config = dict(
    d_expert=64,
    normalize_top_k=True,
    routed_scale=1.0,
    router_z_loss=0.001,
    lr_router=0.0015,
    vocab_size=2048,
    norm_eps=1e-05,
    grad_clip=0.5,
)
Below are experts of layer 3 (counted from 0) of a mixture-of-experts language model. Rows are named router (the router's row for the expert), up (a neuron's input weights, with its number) and show model dimensions 0-95. Each number is 500 + 50 x the weight over its row's rms, rounded and kept within 0 to 999. Numbers have three digits each.
After each expert's rows: a language model's description of what the expert responds to; "comes after" lists some tokens at least twice as common just before its tokens as in all text. This comes from a sample of Wikipedia text that the model never trained on. Tokens count by the router's weight.

# expert 33
router:437457491435472578582497463518526546528533506474542512452453413526462511408490431432535568513477479522421461568537547483527471532535605597525439497492535543390550513486501611432509498488562452416532534414471562520487544515451457523514351527424533500460483553493494548454471436442432513489
up0:547436582502513444494436475544507551498564502407620418547470407517497440526416375519443500486555565507537527453466516507420526455483426462479543500479541622454506472514517473412521538469440591556563559489494484510470498524529375486527520555477443513519523438526528381494511526527525549491
up1:487516512499485524478511489515453533550579464601523480510436407481461521506448421610485507491510486513586511550532475509503399508490459537563527433503497547560493469503489384502509502498383529460484478482488488503458461530483614412509597541531568526498568453428489428557585432489650560449
up2:467567474442442488515503484575435529510525487415449507581492491568493511523508491458507560501527594461443479447481368502518490368666488516540499493535502521424618506471523597493497545543523477483543488460467637443442532425480517506520499612490414525543507465554502505512505514522506492541
up3:536486438367442507376490522512550486509451491495495482517481448695478484540481513568497495589435626491507533521511536564476464512494537520571507512550480476438474583531550498553458498429495536554519389482532478451545482471507483503393533456489511500472494431513437518441583497500402487469
up4:554404499526487565433508524419496476527489490551563655500404567489439517469491350412581518613452507393505485530484485545470479453496505570510504459488399455475515470463442578476511502464508578499548530532423484457526449482504521489490495483484412493595497510565468501417485487498459512518
up5:478545538430484560530499481469482520444516492503460515428392573492558503526501556563442579501617429557502486391519474509506524504442466494615431509531401456540456476554496464536430494580443472545513517527423484621527550545529505483542616492506487518512662483507482456480530487481488524457
up6:391429548387526464504352524462543503494519494460511577515513495530559455504530498500447459499470614536414514544514371519441532513477500452491461509424551538471489408514558447505515520515593591525552528550500494519523490525575534475504466462500527479504462483477441548462338568500448526454
up7:492526421608539562517555497612485504553437507516489393504558569505520552540476512581515487539511500532529511523496593640429535509464423488509498448501518505414407504448529510503464430351516426560544500481500443538536534478484592480439498513446369521564520547535534513513514504502499529500
up8:497488502499512505519531440447460530484546486546453375543411539466412533482499472512526513491502531445573511470568609407543562501495514513443492505474491480571494501564496491495406568460541539353444557543515471570530470438449504559473474461448417558501493579576469609619482467494446533462
up9:501498506492531360491502500417501499483481524517567486611580528565539471423465466486449499477508531504384492416624576463442530498498467584501414503489519436468493515498531502426495465525563565550484454552329475520486474511365494497502483486407434483497501462540558500498494497478538510449
up10:387424480568494519416482439462537425430517554489515605534549487529516490587487484545555533572565490578465583480495469500541512497471554599500547429502603593507521520458515478504534601445424461384513486496498462530496493524342437503492468466498490485487481502423470512453468547431502495491
up11:526551481509594446523572496456393499545500432622513574536461518423478615425453511493485557479410539532528433518500344539572471507511490521502545550470471451588553498551482371498535471476473453437544470472516445475511440515495552477476475533500502482549474416502509533510509550533398514441
up12:396490554523521492519509487491570519456503516433474466496461478449505507486420466474507506491541498385616506506566471500528514525570456489521526498474516564519576499506523471594466577319624497450464552488405602507375496571475549440493515493498492430453491549481496518498517504483586503571
up13:416532493545402473481549497497469422509547530498428453498527503590504501424425491527498491468459436505539467509498485482484392490490457643486461493559469533441421557570535524414529659565499446532493531473486492412474548487493449528503454486577542538523467539537528443397493569538504541599
up14:523475455547496501492419423511485535543480510467544517460590380542520489540654471490627448510452504492549506604506581475497564438437483561481501431492559463458513461455464490514398511414493516403524465489503477521505543603461416608478445500504435523475416520508490531489491543506546503453
up15:562489473590539531609475543499500510535489565532456474471554502489594446541496661488484544459431504638442505484421533505487503444511451463421509442423518454502455485484506518436475613510510546353515552489500526487488549505517483448623473495474489465590510488512549573447469506467477499503
up16:454626472468535504495460453511465499511455532501459562497484502498459525502391526622504584520478579553492535433521589458487522428533500468509503503549432494507458519555542630531469482412491503463530451468445480571474494356435432501498541493531455361502510502421509592522555422493496507509
up17:483529490493543517437515493457577501553490487397518453485418487458497569466463501509465453484527537448522567466670529553486494491540553489505378457549495502468542581569386495430495462493501537491558504474569614512579484550535497467557509568476536512532551486397490464482485343497462510518
up18:504483474589494498584486503523511475468551500375562498434553547502552534480601547661502518447463493497522524564445414416475474481500502510479511476517464516492450445580518574570460513540525413515559370454474475517559528500400453567486492501495469499513455581546506475543572536539449599470
up19:552538549582556513568414534579453560502540494461497417537460474603421488528542484502605529430506447514475528511558549398512441483499473543506494489498449454587528542417462534615526459588523414585468517461504486477442527569501512409500444535486543552497493460439527515514509424568497445415
up20:474509505492486573444486486535542493494449506458468423499465496537412491454452434450495587533549544459430482568490683480511546495548581421453539585469498584467471495369462501434454571399505542515515480508520531502519525504470518503504522499423549526592415556480500568455466397509539504464
What it handles: en/in name pieces. Syllables en, in, ong, ung inside surnames and place names, often Germanic or Chinese, e.g. He-in-z, Xuef-en-g, Wil-den-s.
comes after: " He", "re", "e", " Li", " H", "w"

# expert 46
router:467445478454485491539488482555487563556503480401546508462506496532497463438445490531556634497490527498436426474542558604516409578514508516483486472493544522512486433461495536435456453499585406469529616443491494434560537390489472475561456465420560605440466476564518515436555429483541552529
up0:417430568492483525459517458500431500470662419415507522545529515484523506533499510500451541526471469593524414473431482514465472504456525615451461380563576525541526492585547466451425504483464688482515522549517507468541493511503510542458421517503523493499546499514424477479504506480470425491
up1:545542542470488499570489407488548552496512481502493528507472446450492506658422519458483379456481501506491503423448500512420510524552447500510369493557468585505479520526511644505475591523601552475565495631577507449471512465403526481494491523497506542507437460561541503548470485520525493485
up2:503570510493502487520510477507421478669519506516474442491471515494523513479544331488519553560369506504516498530513497506475446587517510443491553531506469384484492487475482497516327502563431464518527507483535576507547515511411500523537500468437373492516516406527518431459510493461503507506
up3:434458510468487522437532501490390418502440578440515513452425486506499468469484442566492441552503513436594485490520516502532500481613496551448428411495546518492500474566583518500552453424567487459432535451547484499532554487504531486428486470485490687524570483545454537430504502454605564526
up4:409537458412519511422544497499562494544511460510504589534535396469532514510492616609445457501495488510398567532412506457507586494522527463496487394415528482531490443494507558543524501415502482547481455427415527490371463538614499471500483490527516435534497522503517480482597507482498510410
up5:503515476559512523515470425491507543598593510583496435488479468481430508531549456408479501550553546510476451514471489497493539480440494501501532523521588558549464546498512484467502481489502486513550390525597627557511478486484590684546498518488495511479424494558414419458518446415585500568
up6:460471498389516517500520483453478442484509454542448503482480467486463478503507382451530517459458328475512518521494544546525546468598510363485422468472441479589531464510489488541401521587483506563476599494538493458515502456559536504479461347464533517456462505514557486407475517568467534509
up7:508395643470451502478464510530647489593506466595475500584548499566455526460438501411551503585483488502490450462515525375524504541513499474482487497546501530498506497457426518469511451481547541483454434501409547510477446500490392562445513488453532504510399462501500530479482585572472476591
up8:486519497501496582467568487540483452513517561511587498456482512472524452498490520399500531577590532499509494491552551491517502491449543467452405516473496507425544481632450490521495476491503463569518491531560541528468419573515499482471430582456495427420578359485550520509329459473494563585
up9:560509550494450486373500505434509545497520499510498381534505407498502501560503509508517460630493469408532464501644537566575523469446507457513462453521506495517538455473482501510519521597415515489460437464492545494477590522529531528571525462553488668478490507469520464463418527522497506387
up10:545506618488470486511556520500521516456500483414463476515508492606499555506519534489446480498436500500516466544510483499498605354496485532444459350565507483600586477473484525502523553506395411515498489493467585460560528542548501541515424472499506510478506551624589520501514449580565505437
up11:480497521477478576502486479495510505477489522586583523539484502577507573579476550569545532521504500508492462528500388508566486477553513480478523499489398521543496450528518501389506500404559347500583434512408464472497505574641427599484560559422514501384530459504491497498490501517465540504
up12:501505539559537458519672545495593450501460507460476611495397561528444434497401453501335478485525430504481498504506579546490528536466500555469472509496491470537497509446505491475527582509488432462491529581532481472453503443515528449484653554526522485506507499496454529503516506504421409551
up13:482565524450545542490489436468405633500552603503371530413455596531530592536526441483471490522412503467429484443500499526511512530535504508560488502483546521512493473474547524512538596544504510488347482383479520501494498495558538439523489527519502525491637487426458494453507439502472479455
up14:366460552479490579483503476461565492512494486493568470512570544495435574503558439560592536505484486516498507567458488539468348567520532555432501457489486507545479433477507489506534496499459466499416574513576464568522498564572343596516484487537499463482485642477523515442507478444495514485
up15:554518535547500489487485496420443400388493547492494493480463528475500581582509418473522447528491498578534492538505524482460556436539487494457431553504598376451419529474421531524512529470581470499518504641502513475545508549527438506435414561584489482425539520523509600491487602554524470537
up16:394439443522537495457477543572507540516486422563454455495591497425481503635469539476540482502500533339515494604517586578511495589518529494407529476517534426534503402467512470481535521413471425472507477482473459491497506499491500472559498573439509562503572419533512562502419508534538547499
up17:493349500577441513580507383510507561480505495474530545529526519468501552454512498441483334439513500476506511500484487527441502454507528490543463567510569587500530463502499517469497480507580528576402558432556547522527457547519497501550505436557519472336532442538537490521464441551593520508
up18:460419460496533546548501477523580472450599528507505505589537429538591378523472453475499472476461528456520520496510396435428427472499480573558539500532456442582529546502491513518524453500473506494586512478501408436575493529543569476514494494639546438402530535397405463534503522504473504463
up19:510390425489435428506515491523472556530511499501311483519484406572488512559488491493503542502506482474575514503502540474569508539469510477510457445506502499545496516491397500468487548493604506499511574468581516486601489348583618498487485523524439467545513449392535504547473508449513472549
up20:403530468499490497503537405437485497405517493521427438487535500483561568399567510452463496541507512517447491434522473464629530530590630484430471502516477600469518559471507496523495552501535505511497538490546494348470500488548532479529608487485555516387467478492519510506551554513591569550
What it handles: Punctuation after digits. Decimal points, commas, colons, dashes and ordinal suffixes following a digit in stats and dates, such as 29.2, 1st, 5th, 2–0.
comes after: " 1", " 2", " 3", " 4", " 0", " 5"

# expert 43
router:499417461558428530493488507560506504493526491445469485527514467491483496509430429529564570394483485559474420546442546498503498570506553550552472439486536528505523461495469522454450374469533450450537610504401599458602565523487509503543470474408606529404478429544426559501498464443562468517
up1:521477369512486561568557458504534479522429546463452490507498445487526545500533522482568489504428527575481523484616567414475559411455509498511597523483511485490489459514495579586481498497555446483512574476440548497468459503525465494509566525606517504309394510481519512470484569495431466444
up2:514395620503423512577503524389554428468535368451474603664476570526512498515441498508489577554429477522489565515444539592532479488473564569549441434473494526487481462565409514527495469454489512517525473479449451497515489500458498470517450527524435459563537487424508542524450487494512513505
up3:505592417463406598471526427493464458501515533518486454567449538524494521479361480509466524505494495476463504497449564541525505519442437519491449443604509550489587625541520577436480553501523488475515503457594461488527554493514566476532421534392420447481634444517457558517533516507501522533
up4:507518399553364502489510465441583502504488509511505513453459432386461474556431472470564584447550597504502502545500408554509524557456524499494510457460507511455554569521535440508494448514504514470471488569457535436505520483443557510384505447538471575450474376526501533500572600402479485440
up5:479384504531436528541511379592484603450468499417310520543527543497527485462491515524517508410549537555527542534503511552585545521470527521424488528535572520515514601527538540572458515497501438567504537483489572495607457471432453460516477461522523469502518520433433457500444480478499448469
up6:498519487483483505539485559550461509481476546660467547383477478559487489496472498506513486459601472481473422496465556531462558488515506551574500492519567526561462536625498534482424435512496494434421529474606534636493401467497479513488419506435443465505471400493504469514491515503632487506
up7:549524514513491508569456540574483512426511517582463531575509502553473591351425570530489484562540520438570520494457393500511555516523384493495484512445452550431538481524504458509449436448379503493597387511493548440468493553558443493543458543507527479528449468515523461552587466489546469542
up8:573533504530497515517442446515467461577615520572476513485588549518508606520545423448443487531488528510482458472598546524557487372504498519524491467510451541480471495527565484530515496462506448530535497501499487536341470514533495518504604510501477548528474404456467616466466398577389531550
up9:453434510495434561543503418472529399612384457543526424473515486494592468475479518498545461502386500335481492549485502477497447499440467545609429454573483501506519487497554514468472458540458500491516432596488539487495537480455521527517539473516601546518516488455497529522466479423541622490
up10:510419400500482411455494618524513510510496446525498476512576518515528512499530483504486510438408493520512582475531468519529570557493519485491484490538471422455503488469527479492449408551421500515530520534564615362496518510499571401553548433480459528481500439475478625396501437527535432603
up11:500420521461500515376524490541446513472600475481489470467429517461477525450506494518424688484514415498518431548592545569506430532474520472435497571453516500485488517483357521511544560470578561480472475502539502496399480450472506542463508445480522408497478428414515510545499554555519496453
up12:498398498521549531486409573475419481443502599510492509489550561534435497505426620465504436468538440443572523505441527481505483517494665517459527450486486491505494657338502467468497512472501495514513455428432500493469525559514477469461509437510468499517489496504531470504602474459492547563
up13:571514436470504571471625393558516588614502562521487444510560461454493511526505545517421502544542455536507467446656534541460399509515397527504465459532497423491520503495376501528567506488487510512526455512424488454504518389519532545496439479487456547501542469579490452446482457502501556494
up14:518500500561464553509559506541561549544491463524461514541499484450313499550530370499533466484481550493582506456500515508454517511487577513494601498503484483461525556513433510476420418431588570432567502480468488444516547420468488545489533549453478503616447484559486572507497390459436474559
up15:480582404552500450472514519480441465454497527414422579517531501624471526383505477526496460522476445590447555574483535428458543487513578430503600481466513452496443490446517507533528522521572494491485474546594506483503545487391627520437546555458501495539536502608466490525590495485491509453
up16:508478481430494478507417489532607541537583516478537439473606506473473474502481495500482507498495519546590452464504440437500446457476575594499509490495472488624494564452515559493445439492446499481436472415543528513531535423498407562654470513518456553437533594518493484457482480548630543459
up17:557415464526417504502590518489537425555517489454500432450576536441468584582464506503496535446474420616488508521538505493516524479561497473489574444479491474574493510501526457484553536451547495539517495449488556530555523471407495483545489310466497492436587458498515495584446394446434506549
up18:480599537465527530470405580532487549544499489502450499510560480477502421572441439516488472522556504570499456502570354500522453405589563504507547564391474552483603506451514507491470586626451510527520514601454539507513470477466518495536441504512546480483504457466528421564502509445400501530
up19:431495468529492591447476544544432471499547508469501445436473445472386428566467536508464594539451393618543505607501464516521483457509498508581462506549574497478512448553468520518485451470481509514468401539502465509503416499523580565481547420502500504510519422541516598511419521411538607482
up20:456485474490510467499500513562513616517398505413411568492411494468538475576469493442573532431394437451613552460526505510512458499451486495478516500383472567487474464615543504496521528535449518494515583514485498547476541451547519507478488555545582456549500390530540426488515526412404496523
up21:524480548539442489505479487504463465501443397520496495583529472497614468445487481491510498466530599585454533617312504502512503490444546468532500474493507543476510502445533499495519407585496498504462584525516529411469466503526442506503591525521596480542382495507514596421452468433460512518
What it handles: Suffix and verb endings. Word-ending suffixes such as able in enabled and Notable, lect in reflect, ment, ing, plus dollar signs and ampersands in LaTeX.
comes after: "s", " con", " ", " co", "e", "con"

# expert 17
router:390496436504512505577448565592466537544612450431488527462469364583499504416476428502563564473505525487458436578457529516559502525496494514510461474478511596469535488485497521429477439477512416476515543524488541475498512517459489519558374491458549523422434445556472613531546461464549566512
up0:571514459526495443523449390486451510490501508418416551495510494449527544498476489530478570421498557509527567637431543415545525473437501486417480506537489570593577505460531486436442543533526455465511429573456534439553501407456496582613541561487470497524553522497453466613462496482497541542
up1:382455472496520452423459541426530495475436487511424534392506602436480531472517589603460504522451531538478482493461519477502455501557467558540513555510411493492500529502599501496470516583480505520471501518486440505670428523494495467524408539517555539446482556491531470517459495477616403442
up2:481469452492499471500512489462516504526509593403516388460449468517501464502485372516441538552641568595531593582539490422486539458444511570510411473556454513481518451511415435513495541511477532472461538570514488565509500551505489511559497480550470485554557508575523498450478347476503502422
up3:547504418436514481453429580530477529549579475438463505528502479592527522455496504474581492491496500537454489484439569347490396483553489506505495592500519405487522495451460499519450544464498445469493513476513438564407391571458535494461468459490499499624444634489489463546516568493505572468
up4:477596513477566488514477484563555514420554498605561507494544479467519514492531427396528465565514403450485505443510471524530444423513571553502500468539435498561405458494586489508481572507547377432434560602457505500472523449448428512503572463477486497434536455499488616579471512524454457536
up5:454398483547446509549516566559432442448526525435524452574522606510415529504502535464502488472567505484498479443565458463472514484474473499504526485523521631483582577582506500454529518462578568409435454453449484500417519546491586497613544457511447499585463495435487475471451452386452504479
up6:480550555520535577522531467498524539559466493567515475474479454455452478539494491419419522538558511482494445504503613496379569529500455503479513536559506455542565425537478439420506492364547652496485521425476453498550491389538511496493415554534565429481440476501608499488443496435487500497
up7:584450600496635528425447548383463490500560504533391476476372503509476435445414547417513478499493466530447406382525498578474560503485454525462534471488500470581502412529514522515491559487481550494514499521560498533531558433457555463513520538512508535502553499551489449583495492467487415479
up8:426462477508612493435537493531501488485452508507487595466479462494516509601544442473589499479491476556551502459545575444542449367515546455534489458544442424510504485482632508514491569498490505444411557506414552549486586439404549483491500492499469485484584389530445604516498449524504524529
up9:529499526547669397426479503488475561401496497436610559459547519415508461498544472487483512505507497490487446519526493500532530546436519538548504474506523514500509493561457533487486483576478507573493566511674417470492480473467487514543570485531455503559492501409527414358549499506483558552
up10:528453570448441626454485431451491477436560490495558463501493449488523454487432456442486516506513574508504498505456499506547515561521489441513495577427519516611551564491519525593555473504482476552610512502522504411559519386659514503560502524506510461564354501505447461458502530499504537553
up11:552562500312514510454514480531450659529559453495499498500434484578450480481498393529464435458500425513549539559423562453612516468509552406514507542464500555520546547504418511489508464465452509489490445509504571594461510490428498538413459496476508534500504504534509527484516419499551569506
up12:395572392474547501481527503492504564502556462479535443460492480489549511434508602478494344463481597518446525531428470477506470593490506496533490631574513501482537563511358485528490453503494478543490503582514495464516483490506422479467506500488543552472502538603474603591517492439489523439
up13:502525513524487519499508467505478501399497527592462630448541632472435531521487533480507534523526429469496539465509420506551503455516483506449493527470496537503420574597540367547582420461515615493482550510533580391529411437475426415483524485506550510486445529514485447489489585481541493504
up14:540499545447514575559500484519395436523576445453525571454457441517605544458530501447517499486521519488518426507533437590471542486601519490419505475395583553479591485464444488493482498559443477486450572473500524533501472460510454479422486505588468471538501472460496624508551510436369589507
up15:451591537457540484452461515417532419584519456524522536530470484556457540538494563374481487560534521456463535478509540519461495459617455442511463455519536472542500488532493490492428563459489485565544552399532524466501553560528380455505542555489464399372470477509543628510513415530474535494
up16:492635520454461500362563480500500412486462489488499492492503557564538584512548613514497486482496544493513577443481380551459468577582534401475434433607514456492575493572480453428491511562536388489534530535514503556465507462440542478518537520453479540484497473558513562497493462539507437466
up17:565533503410431477608502456586388494415525528534456499556547475528520605489512424520499518443366512446471491494482480441532657558549449498498514520471538523418542515443531507510584494400454539501564559468491560505508446437519476586515462540479443455492519539498501465562537469462516521546
up18:510464446533468327490542487465508443515500520531490510468568445516485488570555487500506524502590411501443467423508533493508481481437380467560469505495493584480503535538484515500583445488547388539497484610487491469424515524552426415459499462497604537482434514485490494360477532500535460589
up19:453541505525477505503475501496536432578444458630492550511388450501590382531561510457505529503490536498595483512515397491509471485541498450499534489486499467493504509505466500405547471462421420407504423534534530414503435550509426470537441538588503493514557488519505481459552406522372484404
up20:498486477513531456538461477515532432496460514504469543493488496406444579549520531486669573528557490462467624503437495491499501474496437489603472469532400515525501444482526468529552483529540408569513488337489533461564500523452479605536527480515568519524443405511508476511432560511501445427
What it handles: Periods in abbreviations. Periods, mostly after a single capital initial, as in species lists (M. lenta), plus U.S., Rep., and www dots; also sentence-final periods.
comes after: " No", " J", " U", "r", "S", " A"

# expert 11
router:473459532474499546516456558449493486546646532451551573484495457482473390464492471413534557475512487490477470517560525559549450564494536504536451488547521537445570461467560580468407484447486422477530551455441527424568556485394482521470393489437560589497467533533451634493477445484495504460
up0:489452447490608471505411518428464441484497505534537559448520500477512587452382524496487512523462580439525489511506505499537500568456484434497526617500486579536465518479554465511361577498512486559493470398429469572633405499486498494462482495410508481473503454503512500486453500483359493480
up1:502450499606374583437452502532502463605490559511397510506431513434523448503502598578521533405561567448484472586481500558469570511605463543583512476500561580479459511486492492468493460553461450493539477549447491535522391501494552484447456444412521531512531490546496512437436527468475512549
up2:571520484580502521574494534458549444429504577499399538544548499488465471459413513394625573502474455422541477451441510490535561580549496472466496495484600470535448532492486396500431419501504504520413508483487574493611499461568459476441462494495504500487498565448492533589394482507525522550
up3:445491506520444479485496596401540512527545396461457550489461444492484557514524479543528432510484503438516502573522521457511558512586520484628534450507450536328508498576475496523515540526520557503456530484568494500448475610537498503501566467498567506509426486554526469532458625448490456370
up4:433492593392534485393544537572497491538516501527508508477530508498518514521555537512518436601499584536427433482497507495527430581487506530490435503431462463540490497506417470536501474563498479581506473549492519522478489531457454502494633466459425507499303512510516499574444484621469498559
up5:508515525497510436470401424557590388515498501504564538506450506522433460520468620459589500509550437344456497524495432555502504524509461508548463491478502499484514650471522596537483451469560539440509466540451579464487548556477526499495492372595532483503502493527474466462511516512417527511
up6:439500467503508496538567483413614540504489483459606520507420537507451516487509450547470515487459494505552614357554498430516455481516534518521498439562470465505482573552464469513515516462431482429512491529488647465564497561479515464501507512430501380484526558498395561514620560500456493500
up7:511511452519585458587517533438478519418505564533381458496527503457576491435546569569501531529410586515493510543385498535477511500478495586530499488493424467504465549520560508509391583493456417494469494462487548515461424506417496523538504478434522493445558455584545524533460452504567526353
up8:388463532407560436402505504519429495558437500568474481527435578532463519505512420490503490498404590511497423513479460507492531557457588548521527518548456496428516525460499456522571446593388358571566523495539478512484506517344521515479482486481493504502537457450496561488492528556498475501
up9:470306496561519471539494479478506513476565493480407551580616453475526463564573441513573560505455487451483467546477491585495475483476419490502486471473532462535462558538487589434483489379506429544529457574482537544498454479493476474578559578523512437487501601465480523501504489461557439444
up10:476511580501507501497476487516605503448503498477444518508491583508498501529468507405505528554436660444529476481516576521553476575476495564501460492571408556496492469526392518484466500424500469500541448460477491614354509496414481513450402499500426479539455484529501612504452524541504593493
up11:494489522602354548545437603506494497486485500448506540558576498442496501494369535445538566531415500542509477494534550373498455503488505432492460488528441541502544473493524393458474501504440423500521537502529574553474480534458429493449508541471547495543504536527413649555448463505504519440
up12:508408410497486422412512493500495514506511515610501520546623447555448468495516477524515528551427538511551500484462499448502439479511580682439452474537437513481544436546354516517496510458426404511373490485489504529517575494529450448522494544512502470486523476480589530498515537516539520479
up13:485520501686572566537450570488510520465491451543481485500457471438498466542517527475515523507576567414512523475581476493574525580500542383471509473511536472455499542510518457531365459406458490486555487520516502390604502437507398498583482485425560454487561452527470483524487459524515524512
up14:553483456489543564473634596499445403552523492583426542460420520567480514554544493526514513533515650526484526538443551595498507474400500468369520540527503498500475483473531458494495471473469555490488505470429421419485526496491419471529479470560562495503407500530539551463383486490478527476
up15:446401408434488412488513550446491355535512411488548440599449529540466459523500544470499569500515568392493433511476430507499513545606505551538506487615457522484459499543507518499535471542488477487513477456529470488544614441454577549502514506494504524547489539484453588532416462483402457483
up16:493439417468553506500490476458552423507456491497466498475545501434479361472475534600504554548590459549486553574545471556482492513532501471456489475545458591576517501516487542502516423516500546502597527420512500424506436426628530364418529524477536406496481480463452485563542574486454527482
up17:412520517522521499506453557500557593542522498516370488520479509554516464504483509511473559474498469549515490619518507549533489554502507499514480499352450550493487489491556621362514508460394493509410480492546499454488591482478545501553381575460491532523526513566461621559467467495483464543
up18:411463569565664484487498514494596491464471479488509523512434497400511469353518511616470497415480524542491473495550459503517472418493583493476520536461480487503455560472497483478576540489458539421503506533458490476595500416396459518553594525538527466471491493521540548532487487408445464438
up19:414413531506463546572500533565460490545473539553501502495552474456575495498504462500578404443593517482524501428495492480517509501490494483609550461517531504510390532575537507502627497512517510496498527509547523613410496469347534428486490494519463514503457550574471492415484471517564492363
up20:487526417541506438484549482512604500446496490508514571508450507499406405469485508401516453479585523584511443491524486508474482622358466511494477522450499538477455512615401485504479498479519400530466482433486495462503437603453492434496534577567576554602463437457521520489511482507483518457
What it handles: Mid-word name fragments. Inner word pieces of foreign names and place names, and of some long words, e.g. Assunta, Futuna, Mississippi, Spanish, dysfunction.
comes after: " F", "s", " S", " f", "c", "p"

# expert 4
router:456419501512460548530541483535489587485527574462571534500484475471448491468421500425515556474419485544463475548521492522529393528510570530510439471613565516450547458462546492440514469469514476422498565508483595416570516517379452563551449515429578538358501487505478565405471466500530471499
up1:483545492555496419574591459473536373497559472623498565532504487463535457469521514555471545486514498457539503538538557411498506451493477449549520515503486494512539594425568504575513364502477440479450489515538513519458507509519471451528493523432599500502528451465440439527503496400611543364
up2:495511498530494577507501501490501484500380497486547469400491567422503472525486543504499459422486567463511434548490492557537493416491619566526509403548537573440551514531489460545502595478469533511482521408523519561510504516497502527602500403506531483542505431376519583499514429534413475366
up3:434504449625617392453521491522514523640556511487548454600489491513454575471500533508504528516424396509433572515467488518517547519500497562559561453394437499498534495571498534501443447498489519476558434537506498523420516518442534503495481405522497500515508375447451467425450511507506458541
up4:498594524536529487403419479535523522498524538479523388507494545581495436535649537516438475535561408500435485489538464473483497529473528452423483531532454474621625486530470495431471513461426537501517453540479481509542394444566445504565501501540466580499490538480466453481485502456459616446
up5:450482521458504556547444445505557559504462535502445609482592525528441495547550425491619494465458530467515494467524480445435483500554523449574576521505528557471485505395444455596518552500491455493439560342507426512470501545581458492411522485510502516499531576530443512508397426486421518488
up6:620417552505541592495523480533485459423564571447595545515493549548602456522539488467473626527632493438511510525468512534497516482490523516474479444435550514471420496498421501502503504588462536398575473437524498513502493392461508404456535515522529515409496479578463447539492521467530483537
up7:392473547481512605510476452556442480517491558481506571502538491512565449537501516480505496526519529434482480472497501483502443609567534453461510622525525574558631517457505549470494477517573537393424475502487567628446492493527426513474386483430469549511483421533488488511503604509495450566
up8:568512471450483537454506490558502482516495547489471571461457480438545484527455500432549581495478505573531411580448398490539416511544496485551522511412322439472465484481521504539561475390507501543494353442445521493513425526488526500481516488558492547587506496555536506609490550474502543564
up9:449543454521470522553646526550485562527527496461554572535483436503500437496495495537516537480585515509462457441510532488548470583438500480533505530458495479439490507451380559510483501515465508446382464501500494597414516553443357490530518478495406345523506477533510501493485541542522614499
up10:455513527501527591484493527507540517477525492437342525499524491568478545508528468502580405584542479470509481453531506433487498542491534447503617453499424559435538486462529467422579499415472388505498572470596494546567493447518504505501556475582507503443493421500474503469436422589541503395
up11:458554468488481516543652474504486413516595513520468534477424506471473381541490481461557479570444524461509489502547510343460516456489496495447476534581450517565597444515363534507466443525535509426522551513517483546483490629527591424499460494503536512510514519513455459589467479497500495516
up12:457502496561641572522479585473449513544507504444364500438519455453507450457435565522548488496521511498500488543461480476507588486485500500463462529506454491574481518499443504409482555512447440569472405579454544580445579596523519521504373514473506542457514471514482418484522491378500506418
up13:498534550378412426572555434559574517515570501503483561397501491491483487518507538489405538468535438552493517527585473466466505498501520615499362493548511435595466513436468524406628514493544525497454479515486545498468468511549526555504503495537504500497526527595517487418540545534533403452
up14:505479532597479382520520525587491554498479503486458536493455511502501488497631485489542483474476496462438618463558505489565557497485515403380499468466469500492547557483549510393498595495488493383509453485444501417547496445480597493618519572437537483443487475586492556487457533535458497519
up15:499523499540577473502473520574602451520591500559584577440558462483550440453390431377502527487513535522395481495504429407530443510540482424572484536484500511490579497375529463504443475470488531471479459515527461524505557441503541448431462517425474445548529521509468487493423553478455608499
up16:565455384542433480466540502527504630463561513546521532469494495455367497476471493466449500504476500501538477493548501527456516500391508506482617477500498514374503488585505455582535484477480497420545552537570552570575513476554489527537627523494575456411497485472489390533483440497518543493
up17:467506474544595457499542501521502511518525481508443525526531508595422536450572320457486560523505490555484479513479468485494475469500482428494525529588539516470498445580615455477620540508466585471444512491441462468492514364533581502432572565458529500483589469548499432498453554435495475488
up18:501460473463575514366592592501567493469470542501503464504512464514546501494518477395515509508504501489475477554480592533404599514497525389499504483541466519492509533544487480629468435545554467516613452592512505524560504538529494429615521590448465462457418433483578498538527507489488436505
up19:502500577493493534549552548520481475498483468621512512436521467468497457500534495497539433515526489503474522534476528491527592358490553557496504456493449494524589469534514505547467421489415487538518544554447511461468497447538481412457527514462511400501481408561500655664490546442439421536
up20:502493502473469558563505510530541482448385478432460579503476503545511481496407578352505490487460411612665569501488458431496420552567505501527554479567556487531448477400538507449606519548447482480482547491595489542464480558470539543494452510489446505502512523493480496535467543552509480505
up21:500508621511591501507492492481455527385496547595423554497479495508508550499490529467493451410480491549519489443396572542489501455497499457467479503493633508494608433515438527585488519476498542517508488501479550510473420504407410535534496557392551499547539395456469396458532501509570461513
What it handles: Mid-word syllable pieces. Short word-internal pieces after an initial fragment, often before a suffix, such as ven in oven/venue, fin, ell in sell, qu.
comes after: " ", "s", " S", "gi", " f", "t"